{"d_expert": 80, "d_shared_expert": 192, "normalize_top_k": true, "tie_embeddings": true, "parallel_block": false, "lr_head": 0.0108, "doc_mask": true}
Below are experts of layer 6 (counted from 0) of a mixture-of-experts language model. Rows are named router (the router's row for the expert) and show model dimensions 0-255. Each number is 128 + 24 x the weight over its row's rms, rounded and kept within 0 to 255. Numbers have three digits each.
After each expert's rows: "raises" lists some tokens whose logits its average output raises strongly, later layers aside; "comes before" lists some tokens at least twice as common just after its tokens as in all text. This comes from a sample of Wikipedia text that the model never trained on. Tokens count by the router's weight.

# expert 39
router:101142101138116130135152171112125104151116109126107138131123103133132111163161114129164130137136084165135126089172096123061107104145104160128126121111176112165149116121128146162127154111165093165126113140146126122152119154146117183109118152207196124114145125124144172135099117102136169088108134082098151139150125138136107098121071145110157161139090146125096134140155142129150135109116089108120146168123146130151161139166112098106138152102140122161099146134124136094130121150156120133105119142091137115146126135070107111145101118129171109116107093151106122132117117129146161065109108137129182117144148085148098149092166135114119140146159110147136097143075107169123121125147119128114132073143162113134150119124140110140142158140093150087125111146140123135124125156131113
raises: " down", "ular", "el", "ter", "els"
comes before: " and", " the", " which", " but", " a", " he"

# expert 49
router:132136124169147174146157143125112112129129102113122135115157136145155119141137162094155105149095080143142115134131105101086160096160134152133127126066130148169120150118160181161124162120082118149115144157112129088180137169179129119111117163132161128124118123101052144113106131093103143111115117103146163127114134143109128100170113138127137148158139091125090132150128144117124125125091093100087170125183098122153153125158090142126142105107127106185122159136153122122123160140163148126099122112080143156136177108108123061108127137134138088114137121124147148136139119123102154096138159132154097105133165099129122118132125113146144112114146148123160150117108176161098122131171137102095114160149139106120124110105108094118106102132116141143084122118149128144105131184127108
raises: " their", " his", " her", " a", " the", " its"
comes before: " the", "N", " a", " he", " his", "W"

# expert 26
router:107138144121134111127112109098126116124119111092136141114124142095158112118105155089127117126078128157135160138130123152085107120119111118131129117081134103155155136137141172147119181090187119149133104131139098097202156157147162145118164116138208099097134106099128145109116143121097126102128148094111155085114108146105111121105126113168111114142122131135096146110172154135151131127124123144116144161141128109124101133183079150112149146087171151144108168188108111118149136120170106122142133140084145132130138155103137095125144136157122148070138149118139167145121141112086114125100116119134130130116159112131107097104172128132161120099072145132170149140118143147090099158123133117120165128110129112147157154093130114119156169142091162106158104129160129132112117146095089
raises: "ially", "ically", "ies"
comes before: " ", " be", " the", ")", " have", "–"

# expert 2
router:099152119138114117098134115116150141137103117105118142092158147160153149155119109089104085167094101164110136128149136122110143097142129136173168094103100107154120139144141123116140126080119115159122126117141099131122124136130121136112162160120186113109204095092099146114139137099106159169109117123117109128161158149105140114152110141094144168142112152118106081143137147176135126131126109159111134149092109159152128124169142140095132161133149153107128151113127109109140166093129146053090104131108129130132143119072097091140130120104118162136094108138099135151151144166112135114097129118154098116133110119135162178158133126118141148130154141128176162145132144177098088132161137134096131126147121115145142085086172105107123149143152131138139110144178108118137108166081091
raises: " ", " G", " C", " the", " B", " D"
comes before: " ", " —;", " \"", " The", " R", " UTC"

# expert 47
router:125125111115143108115108136135076169120134101116138154147143123124128127120124140093117043143089100171144130121146160131113137107152175159140103140063127138161117112144184165140151138107178132170177111110154138134200121154117131156116123151172243118114129121092111168112123114124139130117126134068099142130135106136153108120156109149128126115117115116101104151097137170153111146192099126124104133152162120123160128136191108147099129155125147139125127137127111104124134152126150101112125116151075096120149133144131127132114129137151149123114120103117109165119121161125102116122134122136129137134132160128127150116109110136115121131090092130126153131135077149158080130155169131144122155095125148096129143119102144108109119095126111140099173132133145137144117112164118136
raises: "th", "ors", " others", " terms", "ees", " Times"
comes before: "0", "1", " |", "8", "2", "9"

# expert 0
router:154113141132148134098113097126092114149155096088100110136120118102144142125118171079114119095110122154121138137138097185090137118156161125153129107094156127130162113090156135105105139122145108177105117121149150146160125139131117127123151143173150107095116129109115174104139157139090152135097146100128147111133109143152118081134161119108181097110102143104124176074138143144138146126073139111130127128152124172143174118140081153162127130111140177150131149151149103110133186104176128121171120114130142135135183158115128111129124133115162123135100135140108117146139133121148115100118163107113139134148142116157128127143137107136097151148139143146148114149091137170105085159152118098122099121142123083156187072109121074090103149088104121128127115104131102106109135173121101
raises: " in", ",", " by", " with", " at", " as"
comes before: " of", ",", ".", " and", " in", " were"

# expert 14
router:132085135154106160143152136132113134094133102114104137146147147133108103127141145120160123126152108140124127125156127156096158095129135155158097092087107118113130134096136192134154128076115165141100135130157103126159114161109134140126167141191148097115123162095099161140094132090102157128100098113088140078148151128129143087167149116121172095141089126113102127139127132124139149126112087119093179160116135169109095141125114112109123169116122174129096168113145097094100201127135152150154133126094078166148147144062112097130093131172109118135110140122146132129097105128106127081128157144124135134145158109127113134171097116106113151118139182138159129119122116115123115130155115127097145130163147111143118126129153107103130123163112131105127118086131153167139163136133102
raises: ",", ":", ";", " the", " ", " a"
comes before: " was", " is", " he", " the", " it", " they"

# expert 40
router:131105078137091107133108112122138149130139093107136098140154123111160108138113172081114128131113079169182144124145098142111136122149136133148164087091088109116147112120155116147161130146126145151137132106191124101160154135143136143129138129144188076111127185096103124102082181153124166103098141095140166158139145141101113097131120137124169115153135136105090121168136149121157171140104087123117164151108130153143120138138083107109126133104138167159115165125168109078112158128155137101145089134099081124134151135110149128107137111092133099108139126097148166149130126106167123092085115119141101141117125125129187143143162129125140123119168161138146100157105138140100128122160140162117124138142129122127163126092170131118116073144134117102121094134138112126107130128142109
raises: " the", " a", " him", " other", " his", " different"
comes before: " the", " a", " his", " their", " an", " her"

# expert 22
router:094106106139108140110112116151084121108100121103097139117148124134157134115142148091135047125140077153123126188123143137124139101159198112128090135119155101110132130133166154123139130139146134133099096105132121095142143149130131108144128109152179123111147080111124150140125135173090134133137128090138142099138144116153114101149133156124123073152113093132139163093137168150121154139107128074132137197140096107123123111148130137090130103097127150156119182124121109105119125128154098104134145175086135125140122128114148132146116125126125125058105114131155167165159149137110111130137147153146150139163142126129125142142148143145140126112121148145161116111133144122060139164129123107170100139158139049130160128108112070136139093142151144136125136173136118136150158135108156
raises: "ives", "ices", "ship", "anced"
comes before: "\n", ")", "°", " (", "–", ";"

# expert 52
router:133103114136123132121117141126128122132137097102110148141110117125143113131090130074129095094120101126165119183154103152130128092096141158155143132132144120094156138145143167111131084121131152121139129138120123151156125133115133120112108144174185137102111138123137125073126130121114140164115167091093161093175118122123098054165141148124144111138096120141132137100143146146188127145081127099097138154142155141155124108130080132163152111140139153161084149153145095108142127120167138118122154186122119106180127131117116148137110108098152131111111114142125171145103146146167143091105157134122115134145168124149146174142127142114117121095145182161144087098084151093096141149132077155100135125148118088131178102118134110122108166133122123123129115130187122163124161138139096
raises: ".", " by", " as", ","
comes before: ",", ".", " in", " of", " and", " ("

# expert 32
router:113105107119152120121093131150100104125146101118099157132108139145154117160129111078125129144117106155124099169120175162113121110120171150154116130107136120120188127124137160081131119151135101148154103132119133145146124174159151113120143135140160122084139124098144155101130136122108167141122142104127211124113143139134086089116151147119152108117089130097114125095132145125136120132102126124073107114117111112111142142164086115103117172105168140159124189151154112125122161111155113103104099120110157127161171152131088138109123133116138113117094108139118130137107138118142157106113151159166121122130172083137130163179157129138095112106148185169143131121088153138075131141152087112120137073138117080153153113107147110142137109128137161130089098149148174144157150129140145
raises: " and", " number", "-", " at"
comes before: " of", ",", ".", " and", " to", " in"

# expert 61
router:123102115091115138131100164126087110098161091107149144146174158109120080141097108088133102133126109154182158144148108161117131102106144161148099110110114139108161134129141136127146122076187102133102095113154100149146134145100131158090168149146158117111107144108122145081143141140106161163119121092150170098163108140099122087136166125094166098143128128118145116112135128137138170130094096118109134154128152144117124135160096127134131132083121161147092181169147110119097179129163134115144132160108121139160154109096105119122110136114130148114098096149146164140108116152143175125132127098129127172131177108164143131162160120139138170091122156169131145122085123130101115139143111098123153115147122090139169118084130109138118140135148159090092142141169124136120159134133137
raises: "disc", "cent", "itation", "irection"
comes before: ".", ",", " in", " of", " (", " for"

# expert 5
router:127135107125129124129134133123088119121153085115133151115146145122132140103128123103147023130114097149162118142158158148105157110160154170135102118087123129158134108105182173122157153095155121129155100112162137128170132145128138156132127142172194124112123121109119165114111125108132171133122139071134159125128118135129143097157096150137148098137115106130133128116150152157114159148093102098125141158151121154127118152192129128107125124076153130146101138159107105120132182123164094097148127115085106123137191132127093093120106145129127105126068093139128148151104145142102133124126128155133132138133152120148155125112112137129139127096092140181156136159079161171063141125161129090098145116122148095132133131102129100133133116143140158096142135135146122124106123166150123
raises: "ening", "ink", "ston"
comes before: " |", "0", "%", "–", ".", "6"

# expert 45
router:125092103161139141138119152186145123128145087079120127165122119108133122162114132086125110092117098110168129158162148160089072113138153128143111133099121141121173101103140144145136144116174116125114137090147097115146179133135143135112175117146153107138112083088114161122100131145114117131056132120151149124172143166146114114154138098150154112166120140103150154092128137124115111156138094112108139126123096133123147141147055126120137148140128164140103171154157101134124153116157117121120143115108137131130181149108122136135098161115137141126135135131110149129135121109136143107121133140135088184112156144190116135137172122130098109107143188130148118121081101138122094155173108144134135077165083081137153096110097122135111123141102134137074144158118120117128138146125131
raises: "-", ",", " of", " on", "h", " and"
comes before: " of", ":", " in", " to", " for", "=="

# expert 10
router:155063149129138124105125132134096149123152112145120124165126155107084152120142105120151054107101091170141153127153120119101113119095164131101178132116132127112144128150140130121165152117114127165115150123144119117171085149153173167095176151139184127112129126073097146118102170144109113144077156072159187101132152160096126109144110138100112154148102130093106137098131131140114147151112094145133141149119112139143138106154079146130113129103120094157124142150134108117115177133116147103125132131107132127141158117101124149141146147088163131136124140143122166134128149118170115120111101145110088147130154092145107125144105100137129167140168164148104120098117132138109096147124104185149129139135135102134153122109178154086127113142141149102108132164160141175147149150105129
raises: "hal", "st", "omen", "her", " ID"
comes before: "9", "0", "8", "5", "7", "6"

# expert 25
router:142104114177131155138117102148097115148156096121107177147136141136128115143084102109168104181134107122171125143132135133057144096113135151105125134118127091175130120104150139153155172125169124125150109111123123136167186148131107109064160171197161146106107173087120145105127122083111131127114127100128136092152115134100100114155109176082128112104091112097103131117140134103163130126095104128123150128156143129146132165162132131145154144096111149111131133144134119091135145131134079107125141103117132137155148138092105126172167119130189095134138109143116131129101128096105159124113133139140162120092144092114108162134155144151165123097113119131159155141099158165082117135138105114152135160132141107153142100096140145135130100154158163125125115141126166108119120146115135
raises: "ues", "9", "ays"
comes before: " been", " a", " the", " also", "3", "4"

# expert 37
router:113123112158098119111142163134110147125153068127121151120156116129142142138092161099142096121123125143127127163157113121111122095153122153160135102107144111103162175119145121147105131111150116153123109149150111141161111144129153148077170148166187111133153136117109144123076143129123190085115147103141132105148132127106123100131079138111161106138059121116120141140154137085135117122121092151136133146091117147137112153156066135180090147121124144155159109134177103134103151100147125100098129135113123128132165168087120122136139095119120112101101092120148171125098158097158117150109143158130104133145141088152144153098156106109149148142124148121144144119142154128083133153130097142081135098153146105150119139109143141061099154123105171149141130120146125094144124150113067
raises: " (", "en", "man", "et", ";", "class"
comes before: "1", "\n", "2", " The", "year", "up"

# expert 36
router:131121133122088069113143098119068141169132071150138105122139126127168140154133165119097136112125132144129148132148129165119129093123145157130131108075164133156172084138162181144146175093128138142146147125165101106162131147106121145115156129136158150119149138113099113072123124112121132097114150107108163157130128137114069122117125125092164115143099108147150158095132110136110132167122124125145113116112104113175102099209091149125178159102099135102123215124125089106108171112134135136114107125081116139116140132115089111136149096115145122111112117114154120124092159144139119080121096117145154119125116103155153163126142145129123114128135143141112160132108130135122118157152109113121104158171127088135171125126167102087119117115124133142119152128151149129116149138157100
raises: " the", " a", " it", ".", " in", " all"
comes before: " to", " the", " in", " by", " with", " for"

# expert 4
router:124099118132156116101117110108087118125123108137132126109122141097119111100145150138162094113094100172106135135147106152102151106141131135127156093096134123138190160099148164114149169129162126152118167158122140138155101153135131099094130184145148150133132158059118128144109157140095159112119115066101136120126125155158124074118092156108129112140097110129076091147100156133139164113141134134106169145157129163129119124147128142132139142149147128148148178123117120077132113146148126080109137104117109160120163132126058099130154117089142076118116142129080122164129121120128150137135131150184163129078120091151138127118155108129131133142101138133128103153132146153114143166145078131136128116117143081152173106114116140124134111143142160104124104088123101134187142144134162
raises: "ter", "ig", "if", "ip", "iv", "n"
comes before: "s", "a", "t", "i", "o", "ar"